config.yaml
n_layer: 10
experts_per_token: 4
d_expert: 64
activation: "squared_reglu"
router_score: "softmax"
normalize_top_k: false
balance_loss: 0.00741
init_std_router: 0.0217
lr_router: 0.0017
optimizer: "adamw"
lr: 0.00244
beta2: 0.99
Below are experts of layer 4 (counted from 0) of a mixture-of-experts language model. Rows are named router (the router's row for the expert), gate (a neuron's input weights, with its number), up (a neuron's input weights, with its number), down (a neuron's output weights, with its number) and show model dimensions 0-127. Each number is 500 + 40 x the weight over its row's rms, rounded and kept within 0 to 999. Numbers have three digits each.
After each expert's rows: "comes before" lists some tokens at least twice as common just after its tokens as in all text. This comes from a sample of Wikipedia text that the model never trained on. Tokens count by the router's weight.

# expert 72
router:468521435498450501519424509572551473481447471452542524506553467475514534441487521514596424472520487509508465501473406437486491448526525513476412524501551482564525510494435532491442485482450550403536533481490463541515451598508527525453472488565530543453529503483489526508519476460475522459536444478525572478469478463458476514465511580548478471571479513449456461553468473501504542458507
gate0:475500438459498483524540513512495543443568427469475454438423486476554547465525489508525499544503495507454543444566506521548456498464534502584505548498489508432490457560493448552410459507497518497576566469459437437436433503439558567499479521538522518497416474462563473517483529504507424519516551433525513447476498511483502501514468540480496514558514530463512453531498521426526468452546
up0:487505528544542558469469478542512512534442599565501524549604537473446455514460557540500533474493468515523471565427495461449494499493484514452476456490484463550524536446483566460553512473521498459465460519512535548568593507555492434484528507503572492517581534543418561469530484533512562492508462478483470532548469476498516481441538454523516511461471482521467532456506470579440549503448
down0:493432511551561499496492424468477442467553506509486475495468508483513432519523529509500441484466485541493542436515465509489448571508463417457578424477508485479527535509452518416455439493559520544451555411488531540458483508461481581513489529485597518508479508462515519425484521522544503511427484535586485487484543538500508473572417476484461521516508413501448474463494495521545535462518
comes before: " |", ",", "\n", "–", " (", "i"

# expert 35
router:469523462586443469514568471538461529431463486476442477504495536483519535461529562506488538506479530523467496531554543449586473510439473471481560548444447490518536468569548459482443508517531528468485427522461480484510540472478516462472456474461497582505468497429575475539550449557505429522473438509575468466460478588534434448513482510490551474495514515580556556533530520498511516492471
gate8:579555551503536503521498485514449477575466499483433396407463477483485430492552541490470544500481536480471520493431525509483517549551534446566499511535494498474377449449540494469521472476469472536519439478517475485491502477525467503486606553587488486493472504458478544533457530470509548493551508525534476504459568473502474438393537519584546524496524480522523514463459522490532486511494
up8:519489472529549517501502512467552525534509552515504471439589425492489459468526506506466468490529537482475524507474548505474452562516526472554527543551566501515492433459518506454533477441475517460563441451460458477475467518522512480491514547556461434470415554554487537482468509372524492447517520487421461520451566499511555403473525483506540489486548499468511521427533556434423467501471
down8:468566583543524407529550532500534512463495535531482493539444477551475494481438492486534502498575475460495497485507541456419511539429503501439451552564459555472498451479535495475540500513498461443532513491404514471526534443497547462444487532540485600503441502514482528503507468526523474516433541538517561561518454539544543452548437413513461541470575486544506480488529502502445525459520
comes before: " the", " a", " to", "ed", " his", "ing"

# expert 23
router:492487434487483494466493594500530501466510488434553441491465500547415517484474490488499426409475464471444520490516512512500494498522556533515489537527510522567520530547462484609493509489474530541493475517542486549583536591550527469483450495488459485528528465555527476533497585504453542428511450484545542502492496549440497528528559511540499421533427448434501459559519445474484487424470
gate1:522500525418539548500565530508484500440466545460443559576454536549479488511492507514508492472544496479491428544513449606564472426525561483435504532451455549545421595536587480490436499459508537443459452478558541494535506440548479531515504514434494492487531495476581509504437475530471552499475502550597499482517462514499507525497549518523478534520460522495543501532521477531465479524472
up1:480528456505511492450508543447500496533485487505509484521473535568512481501487506482474465522512446496489568507414561545413513502512547572506483488540518455478565503463439548509483425536521531483512571540601549501488496539450524549537558443566474510546543512544460577435518534490486611522580488430461517487486551471505550498458466465527530476511491560539492525489473475553549564428508
down1:501505561498533477548462495494482444502528483414477475518527471504496500469508434471565515497477489495641514490535512481501520499522522568522573539498463570544392507495497469522545496505513513445477515455503491547501449518491452477482461529530537541481480483425503499518504587500511477533536460398524532540571526454524475615552543516526517432517496520467499475555514450431480558543425
comes before: "\n", ",", "″N", " (", "″W", "\n\n"

# expert 47
router:543407537462478490501479528454482440518546487550445473487532494458490419553560504498584495544492546486473466485528435491565525519577505420481484437487511489440470548491538436480488556511446495450463557513447500515453565477468485459537428514562428481468563499512472479485483564502527482502507544462433455530498533491484441517425450516508472485521541488486493633523505497502498461507548
gate0:447502464528502480641435535571454447511544528567509404532505565496543515525470527490462447507478550578512545554485516526531514485606504551542488501484511520519503533505523486543431522493427547509501523500479451534458520503455398458547480532552448498543498504521481525521455503474473495487480461450536514446535446541529548557538526507526485451488527497455530533461533496486503438437436
up0:567495525466486517386559473422564553467434470434492572476470427481420455513529476490529546503526473436469421452542459454458495494401493450428489477526478471471508465479474488443536498495573456467499513478529538480554479484562599543482494478452537509483496508484524478488536499516545480511520548517461500558474541440456449468454467520458495543513474507537460481560464507500492532541536
down0:491433531519457549531547475585504457501459458577422485459443513536462459503488533529511510554524569571515555477539575505521544504526475446539517481516453592482550421497470510560561489479434428489439540515491434498513513546470517573449499494547504519523491524437548489526492522518466464461518503505496500502412485493443491474439472502536592510471464446521497544529453471556502498454458
comes before: "-", "==", "|", " a", "===", "The"

# expert 39
router:537518504440445534454436457481458452537472543472521504535407546533486524516533555528518451482473480482468492542431551579464519481492580507524504540509452525483524494532473503527582546524582524493463469488548487579489508513529537477458569463475444458486574457535477539562475578493424539489507479533541494557573489543455482511556521557454504556543503431556480511441479485542508488471541
gate1:478494584520508489517446460535491577467542458499558487497496457491458502573535497499547457518492554582500498469468438498542581555508547502476560475460470544521523514476481549505530515414413421519489467551500539474495481496453447513495437509513510468439553481544499528534469439488459535437458462491438526508521544497490543486483450557467464442481491476488481568502418576508563579537549
up1:475505580487445511512437466539471553473569464480596503481478538460425554570477532521501473493478531538468475484435455531573555532475560496474569496506497519507543520486453563508518535408467458520468498498466534497529490504494429508477491470506512463469554471567486547547497469503456576437459467510484556558542506522459477501497496586525486415500477485510474553491412561533554561494546
down1:513508474553493482449502463471565515435473482563439551525497541498460470485445490511521494484458464479492458536421483558540475537465509397577467537567507417505528507461569570523482485511470515546494520477587444548558554558466497543491448451539509458566450534533454506418522502459513550536557481447456504426436491519475498496535530481539479490438495476490481481474457479538479546448521
comes before: ",", " of", " (", " and", "\n", "'s"